{
  "normalize_top_k": true,
  "routed_scale": 1.0,
  "balance_loss": 0.00647,
  "balance_bias": false,
  "n_groups": 4,
  "lr_router": 0.000689,
  "vocab_size": 16384,
  "tie_embeddings": true,
  "optimizer": "adamw",
  "grad_clip": 1.0,
  "steps": 4204
}
Below are experts of layer 7 (counted from 0) of a mixture-of-experts language model. Rows are named up (a neuron's input weights, with its number) and show model dimensions 192-383. Each number is 50 + 15 x the weight over its row's rms, rounded and kept within 0 to 99.
Before each expert's rows: "gets" lists some tokens that make up at least twice as much of what it gets as of all text. This comes from a sample of Wikipedia text that the model never trained on. Tokens count by the router's weight.

# expert 6
gets: "| ", ".", "a ", "(", "-", "the "
up2:30 62 60 59 88 65 64 23 41 60 44 69 39 50 42 38 29 47 53 59 63 44 52 41 73 49 45 73 55 66 51 34 74 86 65 38 34 30 68 49 25 37 44 52 66 57 09 26 51 67 50 44 70 69 56 38 35 41 62 60 50 48 45 30 68 74 58 38 60 57 32 27 36 47 34 35 41 25 36 36 29 49 52 72 43 59 48 35 75 28 72 59 54 53 53 43 56 45 29 33 31 56 57 40 13 30 24 62 60 48 62 39 37 57 32 58 41 34 36 51 49 30 68 40 61 38 53 53 30 36 72 64 67 17 47 02 51 32 31 48 68 44 70 43 48 65 53 25 46 19 34 38 44 49 59 57 24 57 56 35 42 40 61 67 53 44 66 45 63 18 73 50 36 62 48 50 54 35 55 63 24 67 57 70 47 64 49 44 41 38 47 64
up3:76 74 57 68 41 39 61 44 30 60 41 59 30 56 27 54 58 53 67 33 43 76 52 58 83 53 60 41 53 53 39 29 67 57 21 45 57 58 16 40 80 35 37 51 61 43 22 46 14 53 64 21 33 63 40 46 28 48 69 46 52 42 25 56 20 71 56 51 36 49 80 36 68 63 57 58 55 79 42 31 43 61 68 72 74 62 26 73 26 63 63 34 43 37 28 46 46 48 56 55 43 48 49 43 29 69 58 54 44 70 34 38 52 57 39 49 33 50 63 58 59 60 55 38 59 53 63 59 80 62 47 40 75 56 67 42 48 42 42 54 43 52 80 45 25 51 54 60 63 40 30 33 42 62 52 32 40 52 26 37 52 45 41 42 56 47 88 48 66 58 42 40 18 53 25 70 50 36 60 65 71 38 77 63 35 46 54 44 36 75 47 40
up4:49 54 35 60 44 35 23 35 40 61 49 28 29 50 68 43 78 20 14 66 35 33 40 45 54 71 42 80 29 77 78 42 37 53 68 56 63 55 65 33 54 42 74 38 36 26 70 57 77 49 38 66 50 30 67 50 53 47 49 33 40 66 47 49 50 51 38 82 45 51 46 60 72 72 43 52 53 41 39 58 69 63 71 47 67 30 32 51 50 35 44 30 60 66 64 60 33 46 47 55 31 48 33 29 53 45 35 48 46 72 65 60 44 49 48 67 40 42 86 34 57 33 52 60 57 49 71 46 79 60 24 63 64 53 54 52 54 58 42 48 58 42 42 42 29 47 45 31 44 71 30 62 38 45 77 40 49 29 77 49 43 38 08 40 49 40 45 45 58 56 49 33 43 32 41 59 46 37 54 63 40 51 34 45 78 54 74 54 45 68 62 22
up5:24 46 62 66 73 48 68 62 50 44 73 54 60 30 61 45 61 74 42 33 22 35 45 57 63 49 48 36 47 75 76 69 50 64 62 41 65 18 48 56 66 27 31 58 51 26 83 62 47 48 46 40 58 16 46 26 58 22 31 59 57 54 59 69 60 41 38 31 28 46 78 60 42 48 63 46 34 67 49 35 74 36 57 49 33 60 50 78 56 55 46 79 59 52 84 54 52 42 39 53 26 39 63 70 55 60 64 34 74 61 51 58 39 60 49 32 74 47 71 55 45 53 34 44 28 48 54 40 35 53 29 36 07 67 47 09 22 73 34 75 49 21 77 47 63 47 35 74 59 42 72 56 58 64 56 70 49 46 47 40 39 50 74 84 58 49 41 40 35 36 63 29 47 44 59 24 50 16 69 67 36 28 36 60 26 39 40 54 50 53 67 73
up6:59 25 51 47 46 47 21 71 46 57 42 39 54 33 53 49 57 33 24 70 54 56 59 54 34 56 49 31 34 54 46 55 52 50 54 44 60 59 49 62 25 44 50 32 71 37 30 24 36 62 99 39 50 31 37 37 42 63 64 50 16 84 51 51 49 37 36 71 52 84 28 32 56 47 47 85 50 25 49 48 72 47 67 41 44 18 48 57 49 44 51 24 37 53 71 07 21 30 39 54 46 32 49 43 79 48 50 49 43 76 47 46 44 54 29 67 45 55 38 50 85 41 36 33 52 31 37 51 49 64 42 34 89 29 24 40 26 54 48 20 34 40 58 50 58 44 43 60 42 70 46 61 43 84 44 65 66 32 61 58 38 39 66 46 53 43 59 40 31 61 51 50 73 32 44 62 63 56 64 46 46 43 61 22 72 35 36 74 48 70 54 49
up7:55 55 70 41 64 32 22 49 57 62 25 63 52 55 38 65 65 52 49 33 40 56 44 20 71 69 44 25 66 43 44 43 58 72 72 21 45 62 53 76 42 47 58 48 50 58 31 82 42 73 38 58 50 62 56 65 56 58 68 56 82 16 37 76 51 76 51 17 62 25 41 69 65 38 52 41 40 32 40 56 57 44 22 60 60 39 50 36 54 31 70 51 67 44 41 40 47 51 54 49 46 29 42 54 75 48 49 59 36 77 45 75 60 40 30 47 40 39 45 55 28 35 68 47 60 59 56 89 17 67 46 66 31 39 81 72 53 29 35 51 60 21 44 44 34 32 60 59 40 40 58 76 36 36 21 48 60 58 65 28 51 58 57 60 27 27 56 66 48 38 64 51 59 24 54 56 78 39 45 74 58 56 66 85 58 75 44 78 50 56 40 39

# expert 1
gets: "of ", "and ", "to ", "in ", "with ", "as "
up2:74 59 76 73 73 64 69 76 53 47 62 37 24 50 63 47 61 75 39 46 60 39 34 63 49 52 59 60 52 19 63 57 77 45 70 23 55 55 49 35 93 76 64 59 36 51 46 49 35 45 44 61 47 77 20 48 42 51 60 52 40 47 47 27 80 84 58 17 29 56 58 63 41 57 56 49 72 59 42 43 46 41 75 52 68 56 65 62 41 37 51 31 58 48 30 39 50 42 68 78 50 42 33 44 34 70 41 43 39 27 39 27 48 52 47 65 37 47 62 56 82 76 45 28 50 41 46 53 42 10 51 66 39 36 43 60 48 50 56 37 41 30 66 58 54 72 52 50 64 46 43 61 62 59 60 48 69 45 36 56 43 30 44 69 22 43 42 56 62 55 57 36 48 68 51 66 45 43 53 57 57 27 38 24 56 40 74 48 67 31 55 66
up3:45 50 55 30 71 39 87 44 63 40 52 79 48 57 41 53 52 51 60 39 37 61 38 33 64 51 85 46 61 44 60 56 54 58 32 52 21 55 45 69 47 77 43 33 19 55 34 48 31 46 13 37 78 47 80 63 17 54 51 55 56 39 34 52 42 64 51 49 81 24 36 36 48 64 14 41 32 43 73 56 65 56 54 50 59 51 52 55 65 50 26 29 48 61 63 43 36 55 40 38 47 48 27 31 71 59 48 54 66 42 66 36 21 38 59 40 36 39 56 70 59 72 52 75 69 62 19 79 68 40 41 66 39 47 57 28 66 28 71 51 44 50 42 60 24 51 45 32 46 39 52 68 40 52 68 53 45 49 72 54 30 36 76 58 69 61 77 64 57 57 60 27 33 54 68 44 59 58 31 75 21 69 54 55 48 62 62 56 35 59 52 27
up4:68 41 43 61 51 37 30 35 43 43 54 58 39 34 71 48 54 26 42 42 69 37 66 60 31 71 47 39 43 61 18 62 31 43 41 39 78 44 54 41 51 40 40 47 77 59 92 67 57 50 66 55 69 22 48 66 85 75 60 47 47 79 57 50 70 56 37 38 63 41 71 74 75 43 58 48 50 36 65 64 64 19 58 73 71 40 52 30 61 72 33 24 64 61 76 32 67 53 41 29 51 56 49 81 29 41 53 41 44 36 50 66 56 50 74 71 63 26 68 57 50 37 26 78 46 47 62 55 41 75 37 50 58 50 46 55 67 54 37 39 29 56 60 72 30 32 62 17 55 38 42 41 47 50 57 39 20 32 36 31 55 49 73 59 78 50 54 81 43 66 64 31 30 53 54 47 68 52 37 35 49 42 65 23 58 48 72 32 50 65 37 35
up5:51 52 38 54 67 70 51 38 74 26 53 42 48 64 49 66 37 35 34 56 40 70 15 42 56 70 42 33 44 40 42 31 58 53 57 59 26 57 28 64 38 15 53 29 50 50 36 50 53 54 47 22 48 43 65 47 53 43 53 42 51 28 76 31 52 58 32 49 62 50 54 79 34 56 82 65 66 18 73 27 61 39 49 55 39 44 41 51 48 49 62 42 47 56 71 52 61 26 66 66 34 62 51 50 76 70 41 42 81 46 18 37 49 60 55 56 55 56 72 73 76 54 63 34 32 53 56 48 37 68 69 72 67 19 47 55 37 51 17 52 74 39 67 57 46 39 37 56 39 39 74 19 54 68 25 52 83 67 64 30 64 53 43 45 63 39 54 28 51 76 40 40 59 32 26 79 55 48 35 43 35 34 56 52 61 23 39 34 86 43 51 19
up6:47 28 34 42 38 13 58 54 63 49 38 26 30 63 66 76 40 78 57 57 47 56 28 49 27 60 74 37 24 54 56 57 56 62 46 53 41 39 66 42 76 44 25 43 51 39 60 49 50 67 68 65 57 33 29 54 70 39 43 64 62 55 39 74 20 58 48 43 43 80 31 83 55 41 34 45 71 65 39 34 33 56 68 51 66 39 69 36 69 61 24 46 42 45 61 52 24 64 37 44 51 64 46 53 46 43 51 59 37 26 59 59 69 47 72 61 43 64 25 53 46 48 58 33 45 26 57 49 40 35 45 63 40 28 61 42 30 49 30 49 31 56 52 59 53 26 51 28 57 41 13 38 22 53 38 40 36 31 31 23 60 89 33 53 52 89 31 49 58 30 53 35 32 38 67 46 53 15 47 53 26 68 42 66 38 37 65 45 75 59 47 65
up7:55 39 78 58 54 35 69 44 52 31 27 54 53 62 46 50 71 64 65 57 63 71 66 27 45 72 59 73 64 54 64 38 65 62 53 40 66 43 68 37 70 53 47 35 52 27 42 32 62 39 49 64 50 57 56 50 44 41 21 55 59 76 43 58 57 52 41 61 17 35 62 55 59 62 48 55 66 34 38 28 55 18 46 56 62 14 66 55 65 13 57 22 33 52 55 26 53 68 57 67 42 34 54 55 37 63 48 53 42 63 42 71 51 47 75 52 29 36 35 34 52 14 83 37 11 51 52 27 65 55 24 49 80 54 62 59 55 85 41 61 30 51 40 36 59 54 53 35 44 49 24 78 43 62 58 27 32 44 49 15 66 65 41 46 62 58 58 48 72 65 54 58 60 54 59 59 73 56 75 45 73 16 87 52 52 56 56 47 54 42 29 61

# expert 5
gets: "|", ")", "1", "2", "0", "3"
up4:63 38 57 59 48 60 54 80 64 62 37 68 46 55 55 32 49 37 43 23 33 40 38 51 72 44 72 68 42 53 43 50 47 73 30 60 59 46 38 46 69 51 31 53 59 59 29 55 80 73 57 40 56 57 34 48 21 32 56 36 59 64 66 53 48 49 50 38 72 23 46 57 51 67 66 69 43 41 63 48 77 62 63 40 49 61 51 55 36 28 75 46 65 64 36 47 72 64 42 48 44 52 12 59 40 29 53 56 44 50 57 51 56 32 57 37 66 17 76 60 58 54 57 67 57 57 46 50 65 47 52 56 44 40 45 63 51 33 48 48 48 52 28 45 55 56 50 90 46 09 36 53 55 54 44 55 48 35 77 36 58 68 63 67 64 56 74 37 21 57 52 17 35 36 73 59 42 36 56 62 37 50 60 67 37 41 56 44 53 28 47 49
up5:52 71 45 50 41 33 35 46 46 54 49 75 70 45 75 34 53 81 42 67 39 50 42 46 65 72 67 56 34 51 73 54 48 48 36 49 21 47 48 38 44 35 49 27 41 57 43 35 49 14 36 34 24 34 35 35 34 28 44 70 55 69 53 34 55 59 57 73 56 42 55 40 71 70 56 74 40 68 62 35 40 36 40 35 58 38 49 31 68 38 54 55 42 26 29 40 67 58 51 50 24 48 57 34 60 57 49 55 59 20 65 69 63 47 71 38 59 42 74 62 24 79 20 34 48 37 61 55 41 37 33 55 44 20 45 71 51 49 31 19 21 62 62 45 61 52 33 56 74 45 56 36 45 51 53 38 69 38 31 51 19 45 49 41 25 54 52 55 26 39 74 38 44 20 27 46 59 71 33 55 62 57 57 75 60 67 70 73 27 40 30 46
up6:35 54 59 66 52 50 69 52 79 53 45 74 47 34 53 61 66 51 59 20 51 80 64 56 36 71 60 45 65 50 28 45 44 47 29 59 46 44 45 76 41 51 56 31 48 18 55 61 32 43 36 51 60 49 70 62 24 37 41 42 48 45 31 46 38 43 37 56 43 63 38 51 92 30 49 36 44 30 53 65 61 48 30 29 77 57 64 52 51 61 61 79 41 42 58 56 68 54 36 66 38 75 56 64 19 48 55 39 43 66 40 48 56 38 63 49 32 71 62 66 36 77 48 70 48 60 70 38 49 26 62 85 53 56 55 24 59 44 33 71 43 41 61 53 74 44 60 70 34 52 52 71 52 77 47 56 47 50 48 58 55 39 26 56 78 55 66 37 32 34 68 30 45 55 30 67 25 62 69 39 58 32 40 67 42 30 67 75 26 40 50 60
up7:74 30 37 49 60 42 57 43 46 48 63 52 34 42 64 62 37 52 41 34 29 54 57 49 31 60 54 48 43 50 45 65 68 32 41 49 72 43 39 47 70 57 50 38 32 86 49 70 36 58 63 49 43 80 36 32 35 68 49 36 63 29 63 28 72 73 68 39 54 54 62 48 66 61 52 49 50 44 66 58 37 85 58 40 44 50 38 38 48 53 54 56 39 51 67 31 41 43 81 52 46 47 26 62 73 52 34 60 77 58 54 55 37 25 64 47 43 46 61 70 66 68 36 33 41 68 35 59 68 48 54 46 64 35 48 28 51 58 47 21 37 48 49 46 47 38 29 61 49 61 37 46 26 35 64 60 60 47 63 45 37 16 37 25 49 45 51 52 43 41 49 36 44 37 45 58 36 34 68 53 69 51 47 27 49 56 59 56 48 77 45 42
up8:40 57 57 53 34 39 44 61 36 51 33 51 71 48 46 35 18 45 15 34 43 29 42 39 54 40 33 85 40 17 57 62 43 12 49 53 75 24 53 35 44 19 28 30 39 49 63 57 45 32 60 62 21 16 49 31 72 48 46 46 47 13 80 44 49 47 46 56 42 31 42 55 65 52 51 60 43 55 48 28 66 47 43 78 67 75 74 31 64 40 82 69 34 90 37 71 49 44 62 72 38 62 44 42 55 57 72 36 55 56 39 44 77 60 36 69 47 40 58 52 43 66 70 47 43 59 36 56 28 40 64 33 43 58 33 75 55 83 48 54 53 50 56 19 05 62 69 41 51 50 58 36 62 50 65 32 56 53 35 49 57 32 30 60 55 47 49 71 37 40 15 34 61 70 43 70 47 51 66 44 54 43 73 27 60 78 53 55 50 38 73 44
up9:46 61 50 53 32 34 52 50 46 38 51 41 32 31 43 46 45 69 72 71 60 74 45 33 48 33 46 36 51 32 60 33 70 47 78 38 65 48 36 35 38 51 54 60 14 52 48 61 54 31 74 49 44 46 51 72 44 30 30 87 44 71 38 70 72 94 52 52 33 82 61 53 55 97 27 70 39 65 60 51 55 52 47 53 28 51 64 36 41 32 31 37 37 51 23 66 33 43 23 38 38 43 62 63 40 50 60 72 67 57 36 75 38 49 63 46 50 64 31 64 49 24 49 39 60 30 47 41 44 46 30 64 26 60 57 32 49 81 71 24 58 38 43 81 34 43 34 29 36 57 44 71 54 70 39 54 57 76 56 45 60 35 32 49 51 39 82 50 32 53 66 37 39 69 69 67 52 37 40 52 11 62 46 64 57 37 64 64 50 34 80 55

# expert 2
gets: ", ", "in ", "of ", "that ", "by ", "In "
up4:48 69 38 61 54 50 50 53 40 44 44 60 27 40 66 21 32 65 53 49 40 46 59 55 47 45 35 30 40 98 49 72 48 53 27 51 58 43 62 43 70 28 63 57 37 44 55 53 51 64 69 31 55 68 48 51 43 80 43 35 66 59 26 58 30 69 40 33 50 45 47 28 65 63 24 55 52 24 24 53 45 48 57 66 46 34 72 39 65 47 44 29 36 27 49 50 76 46 52 44 58 65 61 43 43 36 37 37 38 33 74 43 45 27 49 52 65 69 31 46 40 19 40 43 67 54 56 57 62 30 39 29 77 60 58 66 45 51 31 40 36 48 42 57 34 57 45 33 45 42 36 27 58 74 53 08 42 30 49 23 67 42 36 67 52 27 54 43 59 67 37 56 54 60 40 55 68 49 65 34 26 67 58 35 42 81 37 23 29 40 54 56
up5:21 48 65 53 57 27 36 21 21 51 19 39 46 37 59 28 31 46 51 45 43 34 52 35 58 44 52 57 37 50 36 59 33 68 40 47 37 43 44 42 50 33 27 37 57 45 68 23 54 31 57 39 69 56 41 52 73 30 67 46 68 56 52 48 77 62 43 44 63 61 91 42 39 56 33 45 44 49 47 26 60 41 36 51 59 47 43 52 47 53 57 45 50 81 79 54 58 39 39 58 56 43 48 10 46 46 40 60 54 73 39 52 76 47 20 48 28 53 47 28 53 44 61 18 73 38 74 47 38 46 46 79 71 58 43 51 40 49 63 35 77 73 50 33 24 65 44 33 30 26 68 46 51 70 65 37 56 16 64 41 27 72 13 43 40 55 52 37 56 69 43 52 61 38 61 49 46 54 63 45 22 13 57 42 61 63 44 50 28 71 27 30
up6:59 68 24 34 29 55 62 39 38 44 47 27 46 64 39 47 32 46 68 49 54 54 88 31 32 56 39 38 63 73 38 51 50 71 40 57 65 22 41 57 30 72 18 59 40 38 40 34 63 53 47 45 40 46 41 69 44 35 84 52 41 35 70 39 46 53 51 41 40 21 50 43 33 66 58 33 52 56 52 58 63 69 56 44 51 37 58 54 47 42 50 62 47 66 46 52 44 38 39 59 54 64 30 55 34 53 45 65 62 55 47 35 52 77 61 53 32 62 63 43 64 56 68 47 37 25 70 58 48 58 58 24 67 45 55 10 40 43 37 35 67 56 65 22 46 28 44 48 37 51 49 50 45 35 28 58 77 38 37 60 40 41 35 57 52 52 47 83 17 71 42 58 37 16 64 48 47 50 92 37 62 51 52 33 40 30 43 54 63 30 62 32
up7:60 52 48 32 56 46 66 38 50 69 66 34 18 36 37 56 62 49 31 48 10 52 45 41 38 51 41 63 40 73 68 71 59 23 46 37 18 55 40 56 32 29 57 24 38 44 44 41 46 73 26 37 30 54 65 51 41 48 23 56 63 34 47 56 70 73 43 51 44 49 39 40 60 64 46 84 49 54 92 57 33 52 70 57 37 37 35 73 38 45 63 29 52 42 31 64 51 48 32 51 57 46 67 67 36 52 76 56 35 23 43 61 45 51 64 45 28 66 59 54 55 06 88 50 40 58 36 52 55 44 41 37 48 50 76 51 75 83 28 61 44 28 42 30 23 35 61 70 51 37 35 60 49 66 61 28 52 35 66 50 50 60 29 47 59 31 36 63 58 52 56 51 86 50 58 44 49 46 57 81 78 13 43 70 68 47 50 44 63 67 54 31
up8:47 64 66 60 64 54 56 79 85 32 39 44 39 89 45 58 42 64 54 60 56 24 49 63 55 57 48 57 73 50 44 63 29 30 32 41 59 43 28 51 74 72 41 54 45 66 70 55 36 43 32 35 37 54 73 57 80 30 57 41 46 55 70 50 83 61 30 47 58 31 68 48 54 62 58 35 29 53 76 51 66 56 67 29 52 51 45 38 45 59 39 30 13 27 53 48 40 74 51 27 51 23 32 36 39 86 64 51 47 48 69 35 51 47 67 61 23 47 41 44 65 32 66 32 67 42 41 60 34 57 31 27 26 52 66 59 58 72 39 39 62 27 71 42 65 31 30 32 50 27 55 62 66 52 29 54 49 48 62 15 57 55 39 34 30 72 34 50 20 72 40 55 61 48 74 52 41 16 35 79 65 57 37 20 43 43 49 45 62 30 66 44
up9:21 28 66 50 50 49 52 42 96 64 27 44 38 42 58 63 32 51 46 45 85 33 58 20 74 29 40 45 54 55 71 67 45 45 54 62 32 28 58 36 32 19 46 54 54 42 61 22 40 40 64 52 45 45 58 58 60 34 47 68 62 45 36 61 60 68 20 41 51 54 82 38 49 31 74 52 30 30 50 51 54 62 45 76 58 60 64 47 60 20 31 54 30 72 60 44 41 61 57 54 47 53 53 49 54 62 70 34 54 51 24 55 30 75 64 79 59 41 39 47 34 54 70 34 60 63 16 64 69 57 57 72 72 55 37 10 43 57 57 63 45 36 31 49 16 80 85 54 35 44 46 42 45 49 51 34 61 58 27 60 29 32 60 42 63 59 46 50 56 43 72 52 29 47 49 50 35 58 69 52 14 42 22 56 41 54 68 38 44 36 70 36

# expert 3
gets: "\n", "the ", "\n\n", ". ", "- ", "The "
up4:67 48 69 20 52 48 52 31 03 59 38 63 60 51 40 36 51 32 36 30 43 66 52 42 72 53 72 65 23 47 60 60 52 49 31 63 26 31 66 41 66 37 55 46 17 47 35 36 59 45 42 57 51 63 41 53 50 44 56 50 74 63 34 44 43 55 38 59 30 45 38 52 55 53 30 82 45 66 36 47 55 13 60 61 59 67 61 43 71 49 57 42 35 83 45 35 19 51 46 40 56 59 46 32 52 68 56 54 30 72 54 46 60 44 42 67 55 56 41 56 30 42 29 38 54 37 30 52 58 38 47 58 73 78 64 36 62 58 52 69 73 33 68 51 47 72 67 59 31 51 22 68 62 44 67 75 62 39 20 42 47 53 32 35 25 54 33 74 51 27 29 29 46 50 38 67 49 46 72 30 56 62 68 53 80 55 54 67 37 39 73 82
up5:54 33 61 66 56 56 40 44 64 44 55 57 27 41 63 43 58 42 29 71 39 83 36 49 62 34 42 50 50 39 56 65 41 22 34 48 58 45 38 70 43 47 65 55 73 49 78 55 46 58 33 43 39 21 43 43 60 18 46 62 43 59 56 57 50 61 54 49 43 44 76 57 79 59 29 46 60 44 52 56 58 54 58 67 54 41 53 29 40 22 45 35 59 65 51 76 61 48 22 79 46 61 40 61 27 65 69 70 49 52 65 26 24 38 46 46 46 14 59 39 53 24 48 63 57 54 18 54 49 36 23 66 44 73 83 12 51 54 67 58 53 54 50 43 39 25 58 09 70 62 33 55 30 71 49 43 45 51 48 24 34 56 22 35 51 60 52 66 44 39 34 28 65 73 63 67 70 46 44 68 42 54 51 58 61 64 31 65 46 31 51 58
up6:37 54 56 35 48 43 48 25 54 43 17 47 43 54 66 31 53 34 20 53 56 36 38 46 23 57 43 70 68 59 45 66 46 59 55 48 20 48 49 63 61 52 42 59 20 62 64 65 62 61 35 35 71 47 75 32 70 54 29 74 34 50 74 37 44 44 60 37 60 51 68 56 54 38 07 46 48 56 70 58 56 37 37 49 69 16 53 61 52 27 61 62 39 49 61 47 18 58 12 12 26 50 52 25 55 43 73 32 60 68 50 49 54 39 35 57 57 58 29 65 54 57 62 43 56 22 35 74 56 65 43 80 74 41 13 42 67 60 48 24 64 51 69 54 57 28 42 38 46 42 45 53 40 68 77 47 51 40 51 38 55 37 53 41 69 60 55 54 23 54 26 52 38 54 25 57 39 49 56 35 38 68 52 55 45 35 43 56 66 49 47 14
up7:70 19 51 61 42 40 36 46 43 59 42 33 29 47 22 36 25 65 50 47 54 36 52 47 51 35 28 59 39 50 50 54 66 41 35 71 45 37 14 37 41 63 79 46 52 59 25 50 21 38 49 23 65 68 44 24 77 72 34 65 55 28 48 57 59 29 64 54 69 69 53 68 76 45 48 77 41 54 71 34 46 56 45 65 64 53 46 35 78 70 32 60 46 68 66 45 47 32 34 43 46 41 64 43 51 52 60 33 57 58 55 49 40 62 24 54 36 79 55 48 41 60 45 20 74 39 56 63 14 55 36 43 42 76 53 48 61 99 36 31 47 26 44 52 46 49 36 53 62 47 41 44 53 54 25 47 35 23 45 66 46 40 54 60 30 71 49 52 49 60 58 42 30 55 33 53 76 47 52 42 49 55 53 41 58 24 40 61 62 26 81 43
up8:60 34 46 61 62 67 58 64 54 42 49 75 14 75 67 39 26 27 45 62 25 42 49 43 43 27 58 47 58 34 33 59 59 47 38 77 44 60 66 30 67 32 78 58 55 36 62 46 50 18 36 57 41 30 48 52 49 22 53 40 49 53 25 55 48 66 74 46 40 54 57 58 30 50 58 74 26 45 58 51 63 41 32 70 40 23 32 40 80 21 53 60 37 54 89 57 54 21 42 51 40 48 48 51 14 80 52 81 51 29 43 47 89 45 38 47 12 46 62 38 55 46 21 54 59 63 47 47 39 49 32 40 43 59 41 37 54 32 75 41 43 33 38 53 53 40 44 50 63 43 56 58 66 28 76 16 57 31 78 71 57 41 69 54 61 52 64 36 54 48 47 51 36 46 64 43 57 33 34 44 25 50 29 66 54 59 39 19 62 65 42 42
up9:28 45 67 16 52 32 50 47 38 49 66 28 55 17 48 43 44 58 41 25 69 37 50 27 73 37 15 59 35 62 66 51 55 67 52 67 64 57 58 27 58 57 65 75 72 69 43 48 35 49 52 43 73 41 50 51 25 55 48 46 53 52 71 36 44 37 68 44 47 48 25 53 39 48 61 63 27 72 57 39 39 51 51 44 37 41 53 19 51 67 23 27 64 55 37 50 38 44 61 84 65 22 50 74 57 47 72 88 41 43 36 50 59 58 54 54 63 36 44 71 58 41 30 56 60 20 70 76 56 57 30 66 33 45 52 46 42 49 43 46 41 46 71 46 56 71 54 47 50 49 56 29 56 66 20 62 38 51 57 45 54 65 86 41 57 53 56 44 32 34 42 45 50 63 59 48 81 37 60 33 24 51 31 57 37 31 47 69 40 56 80 70